Weights of a small mixture-of-experts language model, trained from scratch on English Wikipedia.
Size: 10 layers, width 256, vocabulary 18598.
Below are experts of layer 6 (counted from 0) of a mixture-of-experts language model. Rows are named router (the router's row for the expert) and show model dimensions 64-95. Each number is 50 + 10 x the weight over its row's rms, rounded and kept within 0 to 99.
After each expert's rows: "mostly gets" lists some tokens that are sent to it at least half of the time. This comes from a sample of Wikipedia text that the model never trained on.

# expert 6
router:67 50 45 62 48 46 59 43 58 54 62 47 49 70 57 48 69 48 40 45 53 52 43 42 58 53 42 51 46 46 43 66
mostly gets: " —;", " FW", "%", " DF", " ", " MF"

# expert 5
router:31 52 33 45 50 74 49 50 46 49 60 56 54 57 47 48 41 29 65 42 52 54 34 47 23 57 42 33 43 29 47 30
mostly gets: " Genus", " Coordinates", " Succeeded", " Order", " Species", " MPC"

# expert 4
router:39 72 59 57 63 55 59 77 28 30 52 61 51 40 51 56 50 62 42 52 48 64 35 28 62 51 60 46 58 53 39 50
mostly gets: " Robert", " James", " John", " Jr", " William", " David"

# expert 2
router:39 30 60 51 57 40 30 29 53 52 46 34 61 42 51 37 47 57 30 48 46 41 62 57 35 55 35 63 66 61 66 53
mostly gets: " this", " until", " before", " However", " During", " previous"

# expert 0
router:40 45 82 51 47 61 42 51 42 58 45 67 67 42 39 36 38 60 60 37 50 44 51 61 63 35 48 54 36 45 49 63
mostly gets: "°", "′", " .", "″", " $", " £"

# expert 3
router:62 39 39 62 41 33 38 57 65 49 46 43 41 53 44 63 62 48 48 61 48 46 63 59 48 57 60 33 42 65 43 34
mostly gets: " have", " could", " due", " can", " did", " went"

# expert 7
router:55 62 54 45 57 36 46 50 51 52 49 52 46 56 64 50 47 45 52 62 59 36 50 58 51 36 51 47 43 49 64 54
mostly gets: " Candidate", " Votes", "|---|---|---|", " Football", " Apps", "See"

# expert 1
router:66 56 51 22 47 66 59 48 53 38 38 57 49 42 49 57 48 52 39 53 51 55 60 46 57 63 38 69 57 58 51 56
mostly gets: "ș", "uk", "č", "ani", "ț", "iya"